Experts of a small language model.
Size: width 128, vocabulary 11472, 19.7M parameters.
Experts: 32 SwiGLU neurons an expert, 4 picks a token.
Training: a variant of Muon for the experts, 214M tokens.
Below are experts of layer 8 (counted from 0) of a mixture-of-experts language model. Rows are named router (the router's row for the expert), gate (a neuron's input weights, with its number), up (a neuron's input weights, with its number) and show model dimensions 0-127. Each number is 200 + 20 x the weight over its row's rms, rounded and kept within 0 to 999.
After each expert's rows: "gets" lists some tokens that make up at least twice as much of what it gets as of all text. This comes from a sample of Wikipedia text that the model never trained on. Tokens count by the router's weight.

# expert 115
router,192,179,225,243,186,206,194,180,165,185,198,192,175,194,166,207,192,186,176,222,205,208,211,212,186,214,181,205,207,208,161,218,200,237,187,172,206,251,224,215,195,177,198,228,208,206,198,223,214,195,176,194,226,233,228,197,190,235,200,211,204,222,190,166,240,263,222,201,203,204,220,201,190,225,239,199,183,202,223,227,234,190,211,222,227,213,205,200,189,185,201,230,202,187,189,196,214,191,264,183,187,208,196,221,214,209,186,189,194,180,200,202,194,189,167,229,228,189,185,213,207,197,211,179,195,213,187,191
gate1,198,221,192,193,197,181,224,198,180,207,198,175,201,231,161,200,157,208,191,209,190,213,222,206,208,228,181,188,201,199,213,209,193,208,194,189,228,223,181,241,199,183,197,213,226,176,203,224,206,208,233,215,206,214,228,211,205,159,203,201,194,235,242,202,180,214,215,203,206,165,177,181,219,246,245,163,233,222,176,250,204,198,221,212,236,185,204,216,207,223,192,208,209,199,229,213,203,219,230,207,168,172,185,207,226,174,202,215,201,194,207,210,193,195,213,200,218,188,188,219,248,224,182,209,206,177,211,185
up1,188,204,221,186,183,180,209,203,183,194,213,198,200,213,173,164,197,186,188,193,220,194,189,198,224,241,178,167,219,209,193,207,191,199,222,203,225,182,188,196,217,189,214,190,202,196,204,172,215,172,188,214,211,187,210,192,192,171,204,222,186,241,230,194,254,185,197,230,218,198,206,203,215,191,234,221,176,208,202,212,189,230,194,186,214,246,214,224,198,228,195,200,231,189,220,173,196,200,214,171,192,197,219,188,208,169,150,199,180,217,143,211,196,157,252,194,184,187,175,221,160,211,216,195,211,200,182,209
gate2,187,184,212,204,174,182,209,195,208,206,191,204,195,192,193,178,200,208,199,172,207,225,188,177,180,177,191,205,189,194,220,216,150,172,182,168,195,186,182,198,226,196,202,202,181,217,174,212,204,175,193,161,185,204,234,201,186,192,187,189,131,202,219,228,217,210,167,209,199,167,188,226,198,176,204,221,206,207,195,175,242,212,175,228,223,181,194,224,254,187,224,202,189,177,204,175,203,189,198,200,174,195,210,181,210,205,193,156,193,182,165,203,203,241,182,218,204,179,189,177,171,237,184,195,183,227,213,206
up2,203,175,233,232,204,178,222,179,198,216,186,205,213,215,214,195,204,215,215,209,215,195,224,204,174,182,201,197,193,251,199,224,177,252,199,199,177,228,235,187,221,178,206,209,197,233,168,197,203,165,177,195,203,232,238,207,180,212,173,202,200,199,199,192,192,221,209,196,190,212,203,188,197,201,221,173,197,225,217,218,168,178,212,191,215,218,227,200,215,211,234,198,169,178,211,213,179,201,251,215,176,195,200,186,231,192,176,199,215,221,176,183,180,147,188,189,236,189,159,221,214,191,193,220,211,194,177,210
gate3,212,187,236,229,183,213,191,214,171,204,193,193,192,236,187,184,221,197,200,202,231,197,178,176,197,167,210,223,186,212,180,179,222,212,163,190,201,197,173,190,200,187,217,214,216,184,183,174,210,193,211,198,236,199,201,218,201,204,232,246,198,198,174,219,208,238,226,196,210,210,192,150,218,223,210,222,216,180,208,204,207,179,207,213,234,181,217,206,227,166,219,205,185,178,199,220,214,202,220,224,178,183,210,222,171,218,223,167,199,187,184,220,200,210,188,237,213,183,234,174,237,194,235,200,195,155,177,182
up3,204,197,227,220,201,209,197,250,181,217,198,185,250,211,169,218,172,201,200,232,250,170,205,196,206,201,228,207,199,229,169,204,175,201,184,195,166,199,212,219,185,197,222,198,207,179,178,222,245,170,169,165,194,225,199,178,232,227,198,206,196,168,196,182,191,233,214,182,230,197,184,189,180,193,193,205,197,207,216,205,170,184,212,199,184,205,237,200,232,161,209,214,187,204,200,209,199,193,210,198,187,206,193,164,190,228,189,184,190,220,207,212,184,194,197,213,228,184,187,173,194,184,159,204,212,222,156,196
gate4,198,192,231,221,196,183,197,221,245,192,192,206,204,197,171,183,209,229,192,236,251,207,194,228,189,188,220,189,232,181,191,179,203,172,220,173,195,210,226,228,221,204,204,205,195,209,193,197,178,210,199,200,238,179,202,181,194,207,182,213,219,174,207,166,203,201,167,189,220,218,148,177,212,225,212,231,188,195,175,190,227,166,212,183,192,208,168,212,234,212,207,213,212,240,214,216,215,207,218,187,197,223,213,211,190,197,232,197,206,221,212,181,198,212,218,222,261,178,197,232,186,182,195,211,174,176,204,219
up4,195,219,214,225,218,180,197,245,196,220,171,188,207,195,181,187,194,173,207,201,236,210,216,250,190,184,197,200,199,205,204,171,186,162,199,177,188,196,224,234,202,221,216,194,175,206,226,208,178,171,191,210,194,213,218,192,201,253,194,212,190,165,201,149,202,189,196,199,199,189,160,156,195,199,216,222,213,192,184,205,193,207,198,188,215,185,193,206,244,204,193,209,174,232,206,189,190,199,190,200,175,234,222,206,228,179,178,208,223,199,198,175,182,181,246,202,236,181,211,230,189,203,223,206,203,200,179,243
gets: ".", ".\n\n", ",", " that", " which", ")."

# expert 12
router,238,175,223,204,204,203,179,175,194,192,223,197,187,195,195,214,184,203,153,198,180,192,216,211,199,199,227,204,200,216,176,209,177,223,167,186,203,229,225,182,229,226,230,259,208,196,198,211,183,229,211,205,205,226,229,176,200,252,204,186,214,197,197,208,204,204,186,229,167,208,225,202,214,245,200,231,182,202,194,243,208,221,212,206,206,224,189,197,200,207,207,203,186,185,216,196,226,206,214,154,202,193,194,204,193,210,192,178,202,163,190,240,196,202,201,229,206,199,179,201,183,183,178,210,189,230,143,178
gate0,238,237,232,200,218,218,201,179,185,184,199,200,168,194,175,178,225,207,172,217,181,191,183,194,203,194,227,222,196,192,202,203,167,171,191,217,192,190,188,158,233,198,213,220,206,212,192,222,193,228,203,199,189,211,178,186,212,219,204,178,212,198,229,222,214,230,204,213,167,201,204,185,200,198,155,184,206,202,228,246,202,193,180,251,209,195,215,219,202,248,205,196,211,163,214,190,190,227,206,151,184,199,212,211,226,220,219,203,190,194,172,219,159,171,211,216,194,205,201,200,178,166,234,214,211,218,194,208
up0,228,212,213,197,210,207,188,170,179,179,229,224,156,173,207,178,217,195,183,205,163,188,186,196,214,190,229,195,205,207,216,188,171,163,173,195,176,194,198,156,211,175,200,216,219,189,206,206,204,222,210,207,188,184,174,197,213,219,223,225,220,206,235,213,199,235,193,205,162,230,192,210,200,206,166,188,224,192,235,224,195,192,172,192,229,193,239,220,224,226,232,175,210,186,228,149,197,206,193,195,182,211,179,226,211,216,197,223,216,188,202,172,175,166,236,194,208,201,191,187,209,170,202,226,209,205,213,193
gate1,189,174,189,169,222,203,210,182,171,174,189,213,233,189,198,223,239,160,203,159,223,185,187,194,207,180,200,237,190,246,192,209,210,231,172,200,167,205,213,175,253,189,166,231,203,206,205,215,180,216,217,186,201,196,196,188,209,219,200,214,227,185,207,223,190,200,196,197,201,221,181,197,203,225,202,236,221,194,154,219,190,219,213,196,210,207,181,190,216,189,204,217,179,209,219,213,229,182,189,194,208,178,211,213,199,186,192,221,209,171,162,213,211,201,209,206,213,182,189,176,210,177,209,168,155,242,180,226
up1,187,207,198,165,184,181,204,181,178,210,204,241,247,172,231,210,228,158,220,160,223,213,188,178,189,192,200,226,192,245,171,224,230,219,180,215,171,222,199,185,235,179,191,227,216,223,193,197,204,174,198,201,202,179,191,209,190,206,201,216,208,192,180,224,192,194,204,199,224,219,168,221,207,193,209,222,226,201,148,199,184,207,188,183,228,181,182,191,192,182,211,203,183,220,216,223,228,212,177,197,183,172,204,192,177,174,188,221,207,213,186,212,212,185,195,196,217,169,188,183,218,186,186,177,155,230,183,216
gate2,223,209,182,181,172,175,175,194,203,209,186,225,193,207,188,200,181,238,195,209,232,179,201,188,194,166,190,203,219,214,170,213,167,188,194,196,239,208,206,231,188,208,224,192,211,221,166,218,203,205,219,210,219,216,187,205,195,197,204,168,183,196,212,194,184,190,219,244,173,227,206,216,241,217,186,218,236,223,163,205,182,201,207,233,211,159,220,154,201,198,189,205,167,196,215,211,218,200,233,184,198,196,201,218,197,195,247,195,194,188,191,208,169,226,171,219,228,214,231,215,208,213,220,209,215,181,245,189
up2,236,218,193,219,205,176,245,199,218,236,172,196,200,180,197,170,224,187,228,193,189,192,209,192,191,200,172,212,219,204,221,153,194,217,221,188,209,182,175,172,199,205,241,177,172,216,162,188,185,186,196,215,204,209,189,189,205,186,191,179,203,185,226,182,203,253,203,201,197,222,188,177,212,203,219,196,194,205,206,170,235,206,190,210,196,233,208,209,168,198,175,231,202,221,172,171,195,195,193,231,185,182,188,223,204,215,147,184,216,203,211,163,228,202,166,206,176,169,210,196,236,221,192,216,208,191,189,210
gate3,230,199,204,246,224,195,203,192,196,150,207,167,224,196,192,209,168,201,190,199,233,239,166,180,169,184,219,207,199,184,210,154,184,227,202,172,192,180,197,202,261,219,212,231,206,195,201,180,216,207,223,198,212,215,220,177,218,237,205,213,220,201,193,232,204,171,173,199,202,183,201,189,195,214,190,178,176,207,207,199,193,202,232,226,187,204,207,195,197,165,181,197,212,232,198,212,215,208,196,162,214,174,217,209,154,195,166,196,186,205,167,234,194,201,205,174,215,189,193,192,183,213,199,185,189,220,178,214
up3,220,199,196,211,241,214,217,206,165,192,196,186,181,217,220,188,190,206,178,206,188,218,195,213,205,220,193,203,208,193,191,150,202,211,206,200,215,147,200,223,208,189,192,210,224,228,208,238,244,202,228,182,189,216,219,193,206,207,196,196,225,199,204,212,193,173,211,206,211,160,219,172,224,233,190,190,202,218,195,211,215,197,187,200,181,176,216,172,170,175,143,203,210,242,176,200,187,220,175,161,228,215,240,205,186,215,159,176,216,173,176,219,201,202,215,177,201,192,215,213,197,191,205,223,214,223,196,236
gets: " to", " was", " is", " were", " be", " are"

# expert 56
router,230,195,210,194,193,203,199,180,216,190,199,180,176,183,169,209,222,175,192,238,196,189,224,209,174,185,208,189,187,217,173,206,202,256,175,215,204,254,213,189,213,172,262,201,195,213,215,207,203,184,204,188,243,216,200,199,206,232,229,192,176,206,196,198,211,238,198,199,200,204,210,195,209,227,193,201,205,224,224,195,228,221,244,237,220,209,195,213,203,185,192,231,219,208,207,184,203,208,234,189,193,235,199,227,189,202,213,187,218,192,211,214,197,176,183,215,225,190,198,185,227,215,170,168,192,203,152,171
gate3,206,216,213,199,194,162,195,193,194,198,225,155,187,188,225,174,233,202,201,225,219,203,187,190,183,226,205,187,179,213,190,218,162,218,210,187,208,228,214,179,222,138,253,217,169,207,231,209,203,180,209,200,215,201,205,192,222,191,181,195,159,204,205,220,204,244,200,199,198,202,177,191,205,164,169,209,233,204,204,204,243,203,212,217,219,214,222,215,198,205,167,211,206,226,207,179,149,180,243,188,208,202,188,206,200,208,233,217,211,175,216,203,194,182,206,231,209,205,215,209,217,181,177,186,185,210,191,192
up3,198,233,213,168,180,172,216,194,192,202,192,206,195,226,218,199,180,214,200,227,178,148,219,192,197,209,208,209,225,230,210,164,174,216,190,196,187,177,214,193,206,200,190,187,230,190,178,188,196,230,207,165,157,172,157,234,181,195,202,199,216,206,211,195,194,178,191,163,193,196,211,235,213,225,201,201,169,233,236,199,210,185,211,209,170,210,214,252,196,209,215,204,194,215,179,246,198,226,199,186,189,182,152,205,177,229,182,208,201,195,199,194,228,204,212,215,201,173,202,177,184,176,214,176,230,203,202,212
gate4,238,190,197,213,204,191,196,178,204,222,225,165,185,177,228,205,181,156,192,230,215,212,225,195,202,197,210,190,162,213,208,199,186,217,210,201,203,163,219,220,213,174,242,151,188,204,195,197,190,233,217,183,193,171,222,192,205,199,226,199,173,199,188,202,175,235,177,231,193,214,192,208,228,196,179,189,205,194,192,228,215,195,231,203,234,246,199,211,217,212,198,195,206,208,179,214,212,196,211,212,180,189,208,191,145,160,220,201,203,188,188,170,189,233,199,171,227,196,219,181,236,192,199,189,212,236,174,192
up4,178,190,223,192,223,191,182,186,214,205,221,217,208,218,181,195,209,185,203,203,199,224,187,202,215,232,155,193,200,178,194,208,217,160,192,165,206,239,191,197,192,251,173,224,212,195,194,196,177,243,180,211,214,225,202,156,194,186,162,211,218,211,190,202,197,199,183,219,200,161,177,187,181,187,211,218,201,181,204,231,201,204,208,179,208,166,183,173,206,213,164,218,215,204,196,191,206,174,179,236,236,203,191,187,231,187,185,178,218,203,229,211,216,206,181,169,147,201,195,208,167,190,193,210,218,240,188,208
gate5,197,188,235,168,186,210,186,200,190,201,175,199,161,187,148,174,207,182,195,212,167,243,207,213,203,189,185,193,201,228,200,226,210,227,170,203,160,192,226,203,178,219,211,221,198,213,188,205,235,176,181,165,210,172,238,208,211,218,218,197,203,225,195,175,216,194,213,191,216,183,200,199,227,211,230,200,202,200,208,205,211,209,194,258,202,187,173,199,183,178,183,211,201,218,165,194,167,190,228,189,207,213,215,177,186,201,186,197,226,194,181,223,177,179,193,230,229,155,195,185,170,177,194,180,179,215,207,181
up5,212,186,210,189,215,168,185,192,195,231,150,177,173,189,163,206,212,178,202,235,180,200,223,200,206,197,214,209,204,207,177,218,210,194,181,182,178,170,204,240,208,243,174,203,179,207,202,223,224,203,194,182,210,167,214,194,180,189,212,182,190,208,219,153,218,169,190,192,220,154,184,222,198,197,193,175,204,209,196,195,198,218,227,206,177,215,169,221,195,191,195,224,198,238,194,198,186,164,217,180,187,173,222,187,207,187,190,205,216,199,188,247,175,164,180,173,169,176,207,203,186,203,176,188,199,223,163,190
gate6,195,162,212,215,192,191,178,188,193,148,210,223,200,210,154,165,225,195,162,209,223,188,179,201,188,250,210,199,182,208,198,191,196,216,172,181,199,215,206,198,185,184,203,154,175,235,196,195,182,196,202,178,211,188,216,217,182,199,221,202,196,201,186,196,206,233,214,197,205,202,202,189,212,215,195,190,170,194,223,218,202,211,194,194,211,224,212,174,249,182,209,230,220,168,235,198,206,235,212,197,217,218,152,176,204,193,204,199,236,190,218,185,198,220,200,154,215,210,177,159,226,187,216,180,171,209,210,215
up6,177,208,217,199,206,186,195,178,189,184,197,220,159,200,181,229,221,216,230,224,214,182,220,197,171,193,184,174,199,197,192,187,186,210,149,203,198,196,212,206,196,193,184,200,203,171,196,194,180,209,205,191,214,176,234,184,203,203,194,178,220,217,188,187,186,201,183,181,225,205,163,216,199,206,227,189,244,212,176,162,177,202,243,193,201,185,174,189,197,257,198,181,213,202,182,196,190,224,150,210,184,208,203,199,198,236,198,210,184,204,185,195,168,148,197,187,200,227,201,221,229,174,176,233,242,182,175,198
gets: ".", " he", " He", " which", " it", " and"

# expert 96
router,212,173,204,200,198,249,204,190,217,190,174,205,195,194,167,202,199,209,185,212,198,187,233,204,212,203,211,218,219,211,181,201,179,185,192,203,221,203,200,193,184,189,194,243,204,177,211,197,176,183,217,158,212,218,224,226,199,206,190,191,188,156,189,201,206,211,223,194,199,193,178,227,187,231,210,238,177,234,167,208,219,188,214,228,206,176,190,173,178,191,215,202,178,210,210,199,206,186,227,184,196,244,206,219,195,222,241,186,180,196,200,218,210,182,175,256,195,179,229,229,248,169,178,182,171,224,180,189
gate2,215,199,192,206,197,170,208,253,200,197,176,228,161,207,208,172,161,174,212,236,200,208,197,215,216,201,244,186,164,233,199,233,189,197,182,204,232,236,210,203,230,173,204,182,185,194,189,214,223,170,219,164,176,227,228,182,184,199,212,222,208,197,197,184,190,199,198,212,188,196,226,218,210,209,174,201,200,161,193,249,212,215,193,199,192,196,206,220,194,218,213,196,158,216,224,182,161,210,205,229,211,178,220,200,156,203,181,208,194,200,200,215,174,204,187,217,209,195,190,201,191,221,183,208,180,181,164,182
up2,232,220,173,175,229,205,184,224,216,204,191,177,209,220,201,220,186,197,208,203,197,224,208,203,195,169,194,205,149,193,211,190,217,176,187,196,234,204,195,188,183,196,218,207,239,225,209,181,171,206,262,203,173,221,206,192,200,186,211,177,181,217,164,233,185,206,178,218,229,159,216,170,179,188,210,173,187,197,195,225,221,191,219,207,217,252,183,202,191,204,193,225,205,211,181,193,175,162,199,170,188,193,193,189,202,177,216,198,185,246,213,218,179,209,195,191,184,200,159,189,210,168,204,209,168,212,188,209
gate3,220,142,176,217,196,223,173,213,201,186,160,208,227,210,188,223,183,190,181,182,186,206,165,181,219,183,202,189,209,195,203,210,188,176,204,202,172,223,180,195,191,218,203,191,216,208,183,201,199,181,194,190,194,236,232,178,236,186,183,227,197,167,213,183,190,204,212,191,170,176,194,219,204,196,205,206,186,211,185,216,225,206,226,219,198,198,201,155,174,246,224,166,181,219,217,204,183,197,223,173,196,219,208,205,189,234,224,171,203,190,185,222,238,193,210,222,209,166,196,176,214,243,182,239,208,222,218,181
up3,198,147,197,216,200,223,201,225,200,186,188,193,251,195,204,218,212,163,190,190,215,214,191,182,238,241,204,179,208,202,209,242,192,214,216,206,168,203,191,211,187,236,219,212,251,160,209,192,189,201,183,194,185,223,229,200,209,204,146,232,195,200,203,192,214,209,202,167,179,219,194,220,198,203,200,215,180,203,197,186,189,211,231,213,178,203,214,181,156,238,236,196,180,225,207,194,191,175,196,194,198,192,185,228,207,234,183,196,199,195,174,194,229,159,180,211,211,175,185,187,200,203,168,202,194,202,207,191
gate4,213,174,188,221,195,203,181,196,231,188,171,164,215,195,185,210,184,167,211,190,188,181,205,200,245,211,216,127,168,209,220,196,202,212,216,207,208,205,198,177,211,211,225,189,205,210,217,189,235,186,178,187,216,206,194,164,178,176,186,221,172,207,199,217,181,212,174,215,202,211,188,181,187,178,187,179,188,220,182,189,239,218,208,213,201,187,216,206,191,196,228,218,194,196,221,166,221,220,231,203,199,224,204,205,214,149,224,238,193,251,193,200,203,168,196,231,209,187,203,193,219,187,196,224,203,196,157,190
up4,196,193,208,205,212,194,196,186,184,191,185,189,164,166,223,206,192,208,228,177,222,237,189,192,198,201,173,214,193,191,203,226,180,191,192,179,211,202,220,222,186,192,202,208,198,211,173,207,178,205,197,213,203,171,173,174,204,222,186,221,211,215,214,201,188,193,160,191,182,218,210,201,232,172,167,166,208,163,239,242,171,162,183,209,198,203,200,219,222,194,191,181,188,164,201,182,188,155,158,232,206,180,203,197,184,219,202,183,216,182,172,167,214,190,203,137,203,227,201,190,192,208,193,186,218,208,243,204
gate5,205,205,223,196,207,178,227,188,184,186,205,179,165,199,212,208,206,215,213,240,198,196,211,227,259,221,199,198,199,225,218,197,212,220,179,187,166,226,183,199,193,186,200,206,196,203,183,197,186,219,234,200,204,213,158,156,218,209,200,198,194,172,162,211,243,186,255,199,200,192,228,198,205,178,182,208,219,177,177,191,204,173,199,229,189,206,175,232,199,186,179,208,196,202,169,211,194,182,179,233,194,199,185,212,184,221,198,199,159,210,259,200,194,202,192,171,207,204,235,219,215,170,184,182,181,213,200,191
up5,204,222,196,199,184,184,193,210,211,189,175,227,216,233,198,190,189,180,170,190,225,208,175,195,186,194,209,207,183,215,210,180,189,162,213,180,222,188,203,231,207,187,186,188,169,247,223,184,210,210,192,189,153,199,183,209,200,187,187,190,204,173,198,220,196,239,148,192,214,208,190,222,167,222,168,216,177,199,202,199,213,213,201,235,208,208,211,209,204,205,204,182,160,212,198,167,185,170,211,223,237,214,234,204,218,205,234,173,204,196,164,181,219,219,210,218,197,218,208,225,222,212,170,210,241,162,197,171
gets: "ed", "ing", " him", " up", " her", " out"

# expert 106
router,217,216,187,178,193,228,212,170,201,189,193,199,197,208,182,193,211,209,174,213,218,189,253,211,208,189,189,173,207,227,188,158,178,195,187,199,197,202,207,197,208,235,220,218,209,209,206,219,188,220,202,202,217,254,235,195,203,219,195,181,211,190,198,219,212,190,203,209,211,187,192,181,200,230,229,252,208,230,193,204,231,194,227,215,204,215,182,174,192,206,204,234,204,193,186,182,255,186,212,173,190,213,242,219,201,206,217,193,172,186,198,193,195,195,191,245,205,200,224,224,221,197,198,136,191,243,184,195
gate2,192,216,201,195,183,210,192,185,191,154,148,224,187,183,190,201,171,218,171,227,211,183,190,198,213,190,201,174,221,235,213,157,185,214,186,211,226,193,192,222,226,221,224,200,179,170,177,203,178,211,204,174,207,183,227,195,234,191,149,189,221,215,213,255,211,195,188,233,217,239,163,209,182,223,199,215,194,215,228,181,223,230,194,202,214,206,209,207,215,210,174,192,231,188,176,195,227,234,182,183,200,211,219,182,188,198,204,184,176,193,190,184,192,190,215,231,177,235,206,215,199,215,203,189,214,190,209,191
up2,210,177,202,214,221,204,212,214,186,241,219,198,186,196,198,172,231,216,159,204,211,175,203,206,209,206,211,220,168,192,210,235,181,179,222,191,248,215,195,177,189,161,194,227,190,221,203,223,198,177,175,195,221,184,198,213,173,230,223,212,190,188,154,168,190,189,178,180,196,190,194,194,185,186,190,208,174,200,207,217,212,195,168,227,173,180,197,214,206,170,212,239,174,191,221,220,208,160,240,199,170,219,218,180,179,182,181,186,203,237,210,206,212,192,200,175,215,223,181,173,215,214,214,232,198,188,167,202
gate3,205,205,169,206,203,199,222,260,188,190,197,200,224,215,226,227,200,188,173,194,195,229,173,199,209,184,175,193,171,201,209,216,212,216,198,201,204,208,180,214,187,245,220,185,175,220,229,218,223,258,187,214,191,229,216,189,175,192,199,206,206,159,200,188,207,212,168,179,183,203,210,194,177,202,213,234,150,204,182,187,200,189,266,187,172,200,219,206,199,196,170,205,202,195,199,187,209,214,201,202,262,214,193,219,211,194,213,213,220,193,201,200,217,191,195,223,175,209,207,215,208,230,215,175,187,178,179,180
up3,202,175,235,224,214,206,207,227,196,213,191,213,162,201,177,203,167,208,196,182,154,208,158,189,173,208,210,183,194,202,244,207,206,198,201,226,218,187,198,247,218,174,213,207,199,191,226,196,248,225,177,218,195,234,230,185,220,177,177,193,256,217,190,197,211,199,190,181,216,222,192,214,168,222,226,242,191,189,173,221,205,201,199,216,173,186,233,166,186,192,195,226,195,197,204,231,185,245,192,201,198,205,207,207,174,197,182,202,225,196,184,195,208,220,199,213,185,223,221,202,187,198,202,199,177,193,207,229
gate4,219,179,163,196,200,201,214,197,192,182,241,203,186,165,179,170,185,243,195,187,212,217,208,172,207,210,175,171,189,221,195,175,158,180,178,175,201,194,175,206,193,210,205,175,207,248,196,209,214,230,189,179,197,219,166,221,191,238,181,180,175,176,211,208,188,196,210,221,205,195,205,211,174,194,165,165,220,229,241,201,233,194,190,241,200,209,225,176,190,191,218,202,177,227,202,168,217,192,209,213,165,193,211,215,203,211,200,203,170,199,190,167,213,201,201,207,190,217,223,174,213,212,213,172,179,230,196,192
up4,217,189,201,240,200,187,223,180,219,196,194,194,189,182,170,127,159,187,187,199,172,196,214,185,186,197,208,205,207,217,210,165,198,176,157,215,204,224,201,198,209,209,195,198,205,200,197,151,191,183,213,211,195,207,190,225,205,261,202,162,209,167,195,219,201,219,202,143,216,209,194,222,194,207,186,216,231,223,205,235,219,178,191,205,205,174,189,213,201,195,214,194,160,188,187,193,203,212,208,212,194,210,206,223,201,227,183,213,197,186,176,176,206,178,178,203,180,198,216,169,193,241,187,209,196,223,176,213
gate5,208,209,195,192,193,197,182,178,224,204,171,219,192,189,143,177,233,190,181,221,230,194,236,203,234,162,211,176,202,224,229,191,155,192,211,206,214,229,198,196,210,212,218,218,205,213,169,195,223,216,235,200,206,184,196,204,219,202,188,156,214,178,209,224,212,223,225,167,238,178,200,200,186,193,201,222,187,201,219,176,207,224,199,184,211,205,218,196,205,192,200,241,221,225,192,175,237,213,214,170,200,196,249,190,192,202,192,163,163,211,219,210,202,207,211,233,192,173,207,206,199,216,213,166,207,214,196,209
up5,211,217,200,218,183,236,193,189,234,229,182,201,162,202,179,198,183,186,211,215,200,214,231,210,210,189,201,188,197,232,197,193,197,184,170,203,181,228,198,174,218,206,223,212,207,222,177,198,204,217,211,225,181,208,168,193,210,172,213,169,200,202,206,229,225,227,243,148,205,187,217,190,184,171,197,171,190,174,220,180,210,181,196,201,189,193,240,217,193,212,209,215,226,224,189,164,242,212,212,205,175,180,235,157,189,189,200,194,171,205,200,195,203,197,190,227,141,168,197,198,200,223,199,167,186,201,188,191
gets: "ed", " was", " made", "ated", " used", " released"

# expert 99
router,222,179,215,188,176,219,174,190,180,204,218,184,167,194,158,184,189,190,175,216,182,189,199,230,186,195,223,205,207,221,166,202,200,237,175,193,213,257,226,178,213,188,247,223,212,189,223,204,200,205,222,201,210,225,209,192,213,234,230,194,218,184,186,205,195,210,214,203,209,201,199,197,196,236,202,201,188,201,226,222,228,237,239,222,213,220,173,190,202,190,191,202,184,211,209,199,211,211,208,164,216,225,178,220,171,209,197,185,214,178,196,229,201,215,175,232,212,189,203,196,195,214,159,206,176,214,137,183
gate1,186,219,169,198,194,190,205,213,204,202,174,205,204,247,207,223,206,189,167,211,182,205,206,225,136,185,201,214,162,219,193,179,172,215,167,199,238,246,222,229,197,225,241,186,194,198,181,201,218,180,212,215,212,200,195,194,247,205,203,187,193,170,208,195,204,214,192,213,215,211,200,222,218,200,184,189,216,191,193,233,216,216,229,162,182,193,198,179,216,187,184,221,172,202,180,222,252,225,171,185,199,208,192,227,193,213,199,170,228,183,182,222,207,205,179,185,189,220,201,215,224,225,188,217,189,197,196,178
up1,195,164,248,181,222,183,180,165,187,193,218,212,188,202,181,182,194,223,198,177,237,201,211,194,203,235,201,212,244,205,215,199,194,161,216,206,179,202,213,213,199,192,193,198,199,206,177,165,177,195,202,206,232,181,236,176,229,174,222,200,219,245,205,172,188,222,218,210,207,213,198,185,211,201,231,202,195,207,187,203,186,212,192,172,200,216,208,192,210,219,196,226,198,175,236,200,172,201,197,206,203,189,214,194,212,215,161,177,203,195,155,249,214,199,238,217,210,218,176,216,205,183,251,199,226,176,181,189
gate2,214,173,201,184,169,182,195,179,214,180,194,213,181,194,179,172,198,199,224,230,231,200,175,195,201,206,196,186,210,182,207,189,213,240,202,180,175,235,222,167,169,171,221,188,195,215,199,180,181,235,175,181,183,203,186,186,206,200,195,200,165,166,177,179,200,209,184,210,181,231,177,205,195,233,198,185,220,172,190,210,266,172,193,198,190,203,223,162,199,173,207,205,234,174,220,205,190,221,189,195,194,209,180,207,201,220,167,222,216,179,219,201,185,161,143,202,199,182,174,181,214,191,213,202,187,214,203,200
up2,176,210,213,198,161,197,221,183,225,174,201,161,155,221,208,187,181,175,210,212,203,188,163,210,218,223,189,176,206,184,213,183,225,199,206,200,231,191,203,197,189,186,173,235,202,193,202,219,228,167,186,214,197,180,164,196,204,209,208,184,189,191,221,193,188,233,199,188,195,216,194,186,209,194,199,212,217,192,185,197,235,198,201,232,222,227,223,210,270,182,233,207,232,162,220,230,190,197,215,207,197,207,232,184,197,220,219,199,220,181,227,159,218,184,186,198,196,195,209,185,184,220,208,216,157,175,176,207
gate3,209,177,243,188,161,245,160,217,202,196,183,187,189,222,214,175,190,198,185,188,216,209,187,209,205,197,191,203,206,191,185,221,182,235,209,189,168,219,181,197,207,188,209,248,193,207,195,191,200,179,233,172,212,176,203,181,221,204,201,205,190,200,210,186,221,177,174,218,189,180,196,180,226,216,215,192,194,188,188,206,218,183,156,215,161,184,200,248,226,220,226,246,186,217,190,211,226,215,229,196,157,221,214,170,198,213,240,199,183,188,212,198,169,196,206,211,209,184,216,217,211,227,192,163,190,187,172,194
up3,209,218,217,206,194,256,177,192,165,201,188,185,195,210,210,184,184,190,209,197,227,230,205,230,213,174,157,174,245,201,192,212,211,215,217,217,160,244,220,176,206,219,198,210,201,173,186,200,222,183,186,201,197,205,186,190,217,203,172,227,200,224,208,174,236,183,192,215,188,187,200,191,205,197,194,147,202,206,152,212,218,191,179,198,197,194,177,209,185,200,198,217,189,219,208,187,227,219,222,182,211,225,179,208,192,206,191,192,219,208,204,175,162,196,192,195,226,170,204,215,191,230,215,170,224,206,140,217
gate4,226,208,202,199,183,220,152,198,167,191,219,207,213,203,187,220,149,220,186,193,168,229,199,215,169,232,183,212,227,196,189,198,206,197,233,191,196,207,204,185,228,182,211,205,237,176,230,178,196,198,189,202,223,210,240,169,229,198,222,208,223,222,194,189,199,185,188,168,187,188,184,207,194,186,212,218,190,226,204,210,194,217,185,207,189,218,181,223,197,199,180,231,216,204,186,213,223,215,225,170,186,254,194,208,187,198,218,158,198,195,194,229,208,193,234,243,194,211,180,233,194,193,162,232,179,217,197,200
up4,174,211,218,191,183,224,203,224,198,221,243,177,212,179,222,182,170,209,210,187,189,173,196,180,191,203,165,216,252,200,173,199,183,224,172,178,235,182,182,218,200,222,178,213,201,228,230,202,183,186,174,218,184,231,230,208,191,198,205,233,203,231,169,226,199,188,183,205,167,209,188,192,191,170,201,206,210,153,213,192,189,174,168,216,244,168,212,188,174,231,207,206,228,214,214,200,209,172,200,220,179,181,198,203,208,209,206,205,217,193,181,214,233,184,190,197,194,218,214,193,205,190,165,186,183,235,210,190
gets: " to", " was", " he", " He", " it", " which"